Experts of a small language model.
Experts: 16 experts in each of 6 layers, 3 picks a token.
Training: a variant of SOAP for the experts, 319M tokens.
Below are experts of layer 3 (counted from 0) of a mixture-of-experts language model. Rows are named router (the router's row for the expert), gate (a neuron's input weights, with its number), up (a neuron's input weights, with its number), down (a neuron's output weights, with its number) and show model dimensions 0-111. Each number is 500 + 40 x the weight over its row's rms, rounded and kept within 0 to 999. Numbers have three digits each.
Before each expert's rows: "comes after" lists some tokens at least twice as common just before its tokens as in all text; "mostly gets" lists some tokens that are sent to it at least half of the time. This comes from a sample of Wikipedia text that the model never trained on. Tokens count by the router's weight.

# expert 8
comes after: " |", "|", ":", ";", " /", "′"
mostly gets: " 0", " 1", " 3", " 2", " 5", " 6"
router:516490385545520487535515501439476532422465544486504622468542493458495512492545472544476510506474484542512468407527530486559520499520594496507497474426434522543518505467497503440478569504463554509498559482473540534530454496505594529554455441449509471513521471491555553473429499464521433503499489415513498491469569452499496511492553481493
gate0:492516476545500436570533602509474527471502512522489539467478486538517550453552453562519567467483442522549521473502568519556451537523467419622514497509532505471503538520409447578479562500425508485498432510496494549515534442478472568585575506492520449459463487542547505535481527506519486482449447445461555433487456519558555575536517490472
up0:529469534448492543417546421496536522516466486493510470527507476479460492484416537443472389517513574529472452483511465448449501508468498557430450495477509524501515504524577532457565493514587452522484544525507513425487470478539536471454492485545498532564514479422470441469486467518455494511522567520541423565471568521435450430513461547556
down0:496535502463454500572493524564479496444456524528505448528448512498498521435494445482500484505471527456546538440452428554494558497477521429563406558502453483436441537487526471495439479476508522437501534573428516498484541516513541487513521462510504504516434566458465531477525486516570428480519544471451493448536498466491492544453402508518
gate1:503443458498497484455467506518527519436543502554534438461525457497484522483582537589475568437496451540493488459477500501481535519523487434515520572489517541542473507525512472459519520497402531521414538505493503516525521496543549523574525457398531508538514482550466523533495592591561578491472450474534452511558535514507499476480542481472
up1:474486475464555402535521495480516560500492478501490444519438457480506510470561513527587557482468495525519465505541536541464514453496436487466426535452564474512533454518510507537481531491494552500460481520479531493554481533534484542538500529464475570500565497474454574555446625547498553502489521519493421440484581505478509439437500468476
down1:498458450529507557493548484494555534503477506534486481557566474532525485532485498464362550529482470440466493466462470437487427572442474565432499530552476492422454485439542472498530518519511533469539481535530464488518530430474500484475504535480475527509484503576475459525521527543455578486487516445518462552477485502517517537493521527547
gate2:502495423517492562490509472605495573545501539510529487481481477476499563498472491478500504513527523556519541582532525489573481510483491487477425501515475509544508513512528492555524512509454433519422499538507420473448505511484482464503480434463487451460457468508437482455448547510467543470516486444508564505519507522480524455516558423521
up2:504470530461540419515464574504521491480496509430488527493498514424467487470534495469518496523423469478499532513491478531480539473590493534497579467498528530552458474515512438482556502444476472506556472548432473527518480614496493488495433511387534498491519481471538493512499529490546481565516456472454477526477554516503509480488452453435
down2:503472495495507439570528579481526479430478555534545481530516535533613437505605529484498542445499550548477499517506490470523531467549475558405508517545539457547460501433470458509562576485450505533483532515494490464547541539499477460593401580510464485515495535490535596568583518532473520555492493459450480533535464533441534504510486545552
gate3:491529481470491488493537439499493556563514553504532558464440464526499436442461464483567502506522473478558495445528456523525534502464522534515549578486510524512435579503497418454475468500454471496465467442441480525509496451454485470514437504481496495505585472531528523522530499420470543556495532348500515614501496582493530503497464507509
up3:543485499461491483513548496526500566520511520436546572521480470472465489479494463525559481540543482502486501478525491509502541483471528557470516509465491542459468553441441471522514462499518512508488474429438490523484473460463459489546429538538477479499555490481538551513529573468516495533565551378470473583505543571478508496493465502489
down3:463554528531508424526515476516486555491411515471531536546470534430547513439437534541542496433452553474551456523535556508474482487455417503507465543507512492588510489501434492511465515512523481520505525484446547450536516550456544438547442485578467545518516459416546573501431542466523565489549532477548437485515463533532441507550550488494
gate4:480497480493602571467493511538538544494523495532509533435510514420606500487521515439510444454522523526469473574470487503514551447408510460531438519533491537518467487495531502506453497490525421519442486510553501455526507539519413514524486499499479434541523539480492547407480462461508529391524471528445479578452509493449502479452513514475
up4:455493466452526550500523530519572553420587459490573522507488503392482410514476509451526540422523496489538430482519517434557599441471518437485476489512460497569535494410488495501484549458482556518506478479528442424512490486502436521441457528496506483518437442548541531470509526468520571459535467469487468488447456525443496503436536532515
down4:549543563538477531480514429520504446447415514506526534538587549441504502513478497490509435554512511494469521568504527521484529524453554415535427522518522481579486505499528474477465484503414521516494514539458466502533585517617452474573516461467593433497545533528533477573546491548499497466458522465456480495448464484502574457476529487424
gate5:465457463474561583564479469462495514467574501508513508479463493555539506504561497465454537505427474546608514512508527532577484486504489480419483512497488440481533493503468483501483483558458505461490502391500443485496516484623448584500483546581508506508552431481537504543468476507558536440432504460412488480479518520527409483514476414425
up5:534504504371432393496507514568496470412454539519529419515527520437536449513536473493525503509476439477493503560522475499529483474492507562534575523493450610524487369461562439462522479458508492425572465522486451497441581557440446491528525434512550508522461436433483463496439501463502566493551496568493502488487527490570501586450594465520
down5:512478448522472390567478507480507458519488532522477564491446468517468455467471494411485535557578484460521433508461489533523416485468523480533480438444551506497425446538539502518513479462558514524523445411541481484459563481519396463486489509540518527519462539490495569511563439518524530546526470525473486410499506425498490453519489493477

# expert 7
comes after: "\n", ".", "==", "===", " ==", "s."
mostly gets: "==", "===", " ==", " ===", "====", "==See"
router:494446533549511544494482490586480505467500554459513586476527523527504513412425506533483491416515464472496455510516476482474602507468496577549544450534447470527491448499494605478534459536522466456528485496465489440583554512453505514494480484526432507495446587536455565392471459449526467524463569522541450519526460488525591453450551470513
gate0:549524434531445452489463585452549437549611511545537459539495454473529398559521512476509469539450530479499502455497470515503512535540382543519463533502474479535497552589528442509503553501492519450506515475507492474505571448511469584517552471537516554531498586565533444549509490566496514502494486508516546473471506377568512517489565555489
up0:468498480445508454459459510460512510449477553504454539491531526568536530504545410513487509449526444521417596568521499520539509508481558527506573479484559495569490429436518534476518473511495512500530418526529502577459474489507492468496545513492502509481451472470520537508545489473553501522450476496550502546584456533489471478475519430486
down0:518456556521507405519481484496443522540511532480443472451512564499448497549477468520468497450519430522458546525519504482493520476454514518509468446500518456489524492478481540496522502512543528583487443462493576445436538475481468384513498468404534467430480443461507458440495510440473568514547476527465410522548486454541487491587496511523
gate1:520527525492510531501508514538422427442477506522529443590471471506469466537519443451496475473488509567461456436527478440468450541531583539484476493423461549545520488550571506506449516465529526460530520488493490464491510471511514515454497500542489448516462484451432486495491545562522463513506501500463501517521519513473541506502455517582
up1:506517513502529512466501501533414436468509455521538415535489459500461475531514456502490496458473529534415485415487525475444470507575535517477473504423440501567530499525535522517426520500539560442523539486479478492526513476527511537487504503561518474547457517464463487489450523548492418498503484486451499494520558512456500497500475528593
down1:501471467561555513513473486503506533507472445481507561414465466574505481532531540433544532422463501563462567452474501472509538538448493496503552425520488538496426540504554529508463575518535521528464515513488455476515483456465535439511457467512414478563496478563511480445510481493517477449539450612501516513532471439500452511498484566504
gate2:501518510491483459531468457538506512479466464504420468481520496511498473546505471490469506485443457515580472448450505465590491465568498443469524463482452556463513540533481545502447492567442551496532501475507501512501593493563488553516494471451519510583610511519526503506579549444478520503535557497473467462496534490505499484486488466535
up2:486426526454495424490461500496507518513521495587524490524579500520437557513491551511560499551540406484505534433519437539530506570478519591489491583566502482495533409481486529440503557570547499448456427432522482524479576436459511454466491545409568506440538527481507521482521526421497519552445515554508583503530523519420517533504508555574
down2:500515441520528493470484535470503487464509527499519508491570508448511458467504514537555488533460464500498462585461496516516481558523438533478521543456470530544492530519544452511556563444552508503474518484496477460469433522470567476484523482490516524528495472469435497524500451499488474513545466457497510445473507508494539560501461506489
gate3:501456458545423501455470494424472524509482464591550537488468423560429473493494465501468468566520514544509463538474590483475493517448542522508471501516496530504510517472504494494454467554513527628536423515517498460484490438478515480506516524540494474503489488516510458494409513558556410438514494432475544546511480543484508520510496512547
up3:501502479529451499497553477491539476529500474458527496502410522541510479512446497526440490455464499548476477532530460450500542455532500469424430421517505524514414471461548562521436525486462474464526531512548529499462485498502444531457529405486495533489476548577564540470470519529449525381493497402439543525521508552521548481540484396499
down3:439474430514533512525490559552485503513511471486555515433515618560437548458482430492497523487545545467520487540450414439447494492533397490537461465471493449517468524445503585511563480498455494519573538507473545515469495495456475527501581506531495482506475457466520556434421530484452477516487575451542452497520514519475505486536488493499
gate4:517508403459462553565505543462527466553463497517512578542531591489474454470534559510490440489516538548501533549468505587523477498460489510563547526527503451556490459456519502497411487474486486485517451469520463460511534497438515506513476547534505574536520525512572484570480537490511389474440502438534493491504445484450499534468584464510
up4:538515614566546470441475495554524507457523511438520473402526433523434594558465447486509465516492482411541484459499427462463520486501505540471511437495547559473484558507508545509576548457488484530474541495470496494519508512530458526563508454475517465500479489472492508478559544541514606538562477531515496543521499492473530539495443541525
down4:482490558380528518479537560487453490456492487499475445443506411540510515538468472522484472487478437575502535497527497437533510504550515494527473477528491510525489481550532479498482482508564448512465464561485478507496557471464443525565483519498599550520556437547453512519481456557519481438515485442605461525490501517494542464612451475576
gate5:528513446578452471515556484478587514498552527448530543492457478498486510495569535487501524478452472518480526497457597522429453564466578543458469481529545495504506491450483495519478460533498458556513501523527397500505471464483488541510535530511461517575474496501439456536530494539552443484528527450497512518432533551470540509492533515439
up5:447484470500504453545477502446454474481482413606506458532515504532475507487484504487521500494560503498529464457505567522465482541520527430507453581446485491500497396559464520534557499447499496489491551446549497462472591502509466508525424584453502510463535497513517592473423529498484511460447481440494505462566486503444488529465475493501
down5:450500559560504480515515492437479523425539506517460441558475436476531494477429475482484549477535532548422545501520531528470438517494445523489533537443527434485504443487497479486511588560598501479544463495387520535473444498476432442524541542443503396501563557509476446486536518479507499535527463488523505470503563522442529504435471561560

# expert 5
comes after: "\n", " H", " T", " K", " C", " D"
mostly gets: "    ", " ENG", "|", "-", " IL", " *"
router:474433474541537531486407462521553487552578504517504492564395485464519504421550497532462481483495531460484464535468521456515474532477457561523498481510500461476557500475436517429542428479487492497535489450560463465486523574563476428492523459589494502597490481484544502456542546552478439463458504482478406476501477503567490510456488477494
gate0:452485439504578546540430518573543469513574560526528583598484510460486434496491485501527444538552429476567484536574454504455450585489460521544499505522546534471463498477489525496567533490485491464469485497502496472439574487553535497541557506507520572519454470451502480478469522559551514466488496447497551534493566519483511507522491514544
up0:455504463512573538542424466496535483538546559476520557604514486482432427558476531510532455588557480484561469483546500508501486563440513495524503516501519514525434532494492522483564556488549472434470464521526449484494515494514529545541591444545582518514414461441481504501511524584517556487536443434488513575470540512516496527531462448514
down0:470542507493472516506509448467529548475455501526483430561496530472458520524530477552428434495510484540525517482503549504518494522479502513480487521505534555533448542501472456503560528483501532538553466532542495471519478539465454528535501491441481479547462446480506511518611542495475445468491428553555500539500410559568534448489489498461
gate1:446519416529450458473478549457471520467499584510510490501546521438549534535520496504448492444481532536492500493501499500499474462514488534486469523522533546477551480501516516442500484503558501597510513539455488518530531536527454511581563456499482497512531522457497601569582504513556542467551539463392520469521507512476521528578444518429
up1:502441567500515563508522433536548507541472418509476503495514512552474474470446484499531500514499487481511453513537540568474546511480506457519517504495485458516420515489542481536469546541502490406488492457557442495475494533456542484441441508541529513463475495519448487396422496488449526516484445588602464514481464511543494465459520478555
down1:456513552525508522437483532517472535421456509556517424510490450517457510459555486575459437539538506520499536501500486476458524506553548482482561481478465490553451498480491517506494521431524484445554521492571490519473431494433507472464435481506434530524512517543502469449500511445441523474465555495459465493490484500537493441465464546459
gate2:570485445439603538592516462508543541528520536450602512505445557471527486470535509484518458501486486443419527546556471514446487505498494457509472505507513513505502557437515492499428552528443495536472418444523528475487448516495483505518510530522506544577515470492497475509518524479539549510434457508522509537477491515508560478479524530574
up2:468510474508409444482448441458452566532508479510539514509502543493531476474532473538428478509531460493579503501524577485488494463499498477498569496435508573552421445530462530535573517437510537469493513466576587509525518462510537467410561497475497494539493481523454514467434438555525506493487512453512488499546474507540487490546462532498
down2:491467553434516439468533466486442490493515514513548511434594630572467530416496473546477463505510536496483527558557515491504428468473525522462486468537567511486509485510436463553539500467521543554494479503553485515521518492486459521469505521445414459497473506507463427502454500555478520466536519477517532497486524561499547447529464537573
gate3:538526533553465497481454487533439503449524481424488487449469572500513460492501512518450483544501460529523569436522508528460496472484521528467491525484483532459543409479569495528521466499453528486482519508566446490510584522485506474400399571458474471472467487411469478480461487475525448483575503506550500520458506557430507494495495553563
up3:491441479499537561443544464475543489508499496493506447503538527447541572574403537454444492528461538489523563450541476515470464423495522513446429509544525483478472531506458481458520484485481473488486512539506458487549441500527427509438527459485547597556459540429481490460546504538527497450521565472447573414526483474506502542544555537422
down3:552477484469458610571479482494491488559526502505475444554541546452509487492518497487481423493552514469511520528505457503474477477529512475575400540495522531557533480512459496477520508497415475509480541575574456429516465487537456578536531536518512480462507518507554538450547408485516444407481539478525442507478515441435465450550515510537
gate4:459523500532567514526539495444518475427467508521528447437482490478534500557462408485459432549429486491501448465494501472454595573531579516461467503549491408463534516517521474447451474420503475608514560529515482512517508444468457434448509496458563481515443574501514579496553524508591467429493512518491521517487483405471521503506516529464
up4:448561536527444442470576454561429529533536512426510507457456478564491403500565545465492507406520530525520518481485506470524485445524449464540478523504534555579527454461566513551516556568497508408478540443461526515514452503523572549580519550556425497452543447500471500490485517507436535604528497495470502509533562536511481448490471502517
down4:444518443486556474449580517563508472550523558439527495496521446569488515513475493456465449458518431487475453583525452486508524460524481513515558553549497554508456554491564579480457476531493533551549491486529499389484483455539539488533480432566517482543476405550513558520499503527572524456547516548513475437505456501442546468481526506516
gate5:522508554474560482506492545466448569513528445410505478447473486564585482456518485509559526544533509449473441473480544414506453480423530507500549498556537535459621487482443470533507498527493461547454493535494487488534511518487459465520567468489569475465565512475460522512493543438495531515508563486554493461495472393445496470592484492630
up5:506457534505491507491534464422551533474596376538505504477489504509536524448526497567470427517504470491467537520557557540487448487480520466462478544485503476492598466494498482504514550466470468441509502551478424545440471434481492478492523483484553496481496431532541458527526497525513535454579457513470555466511464374463603474515504503512
down5:486509535507435455524572490534481529558556519439530572414489484486517488495528524507507464509543477500418554457484473499505464506503528463505514565454527515495639464540484510453507519427487538488472528472477484433514448485470541498483527582500514514546503524501470465481507457498519539563516500471513489447490531497507525501552504495499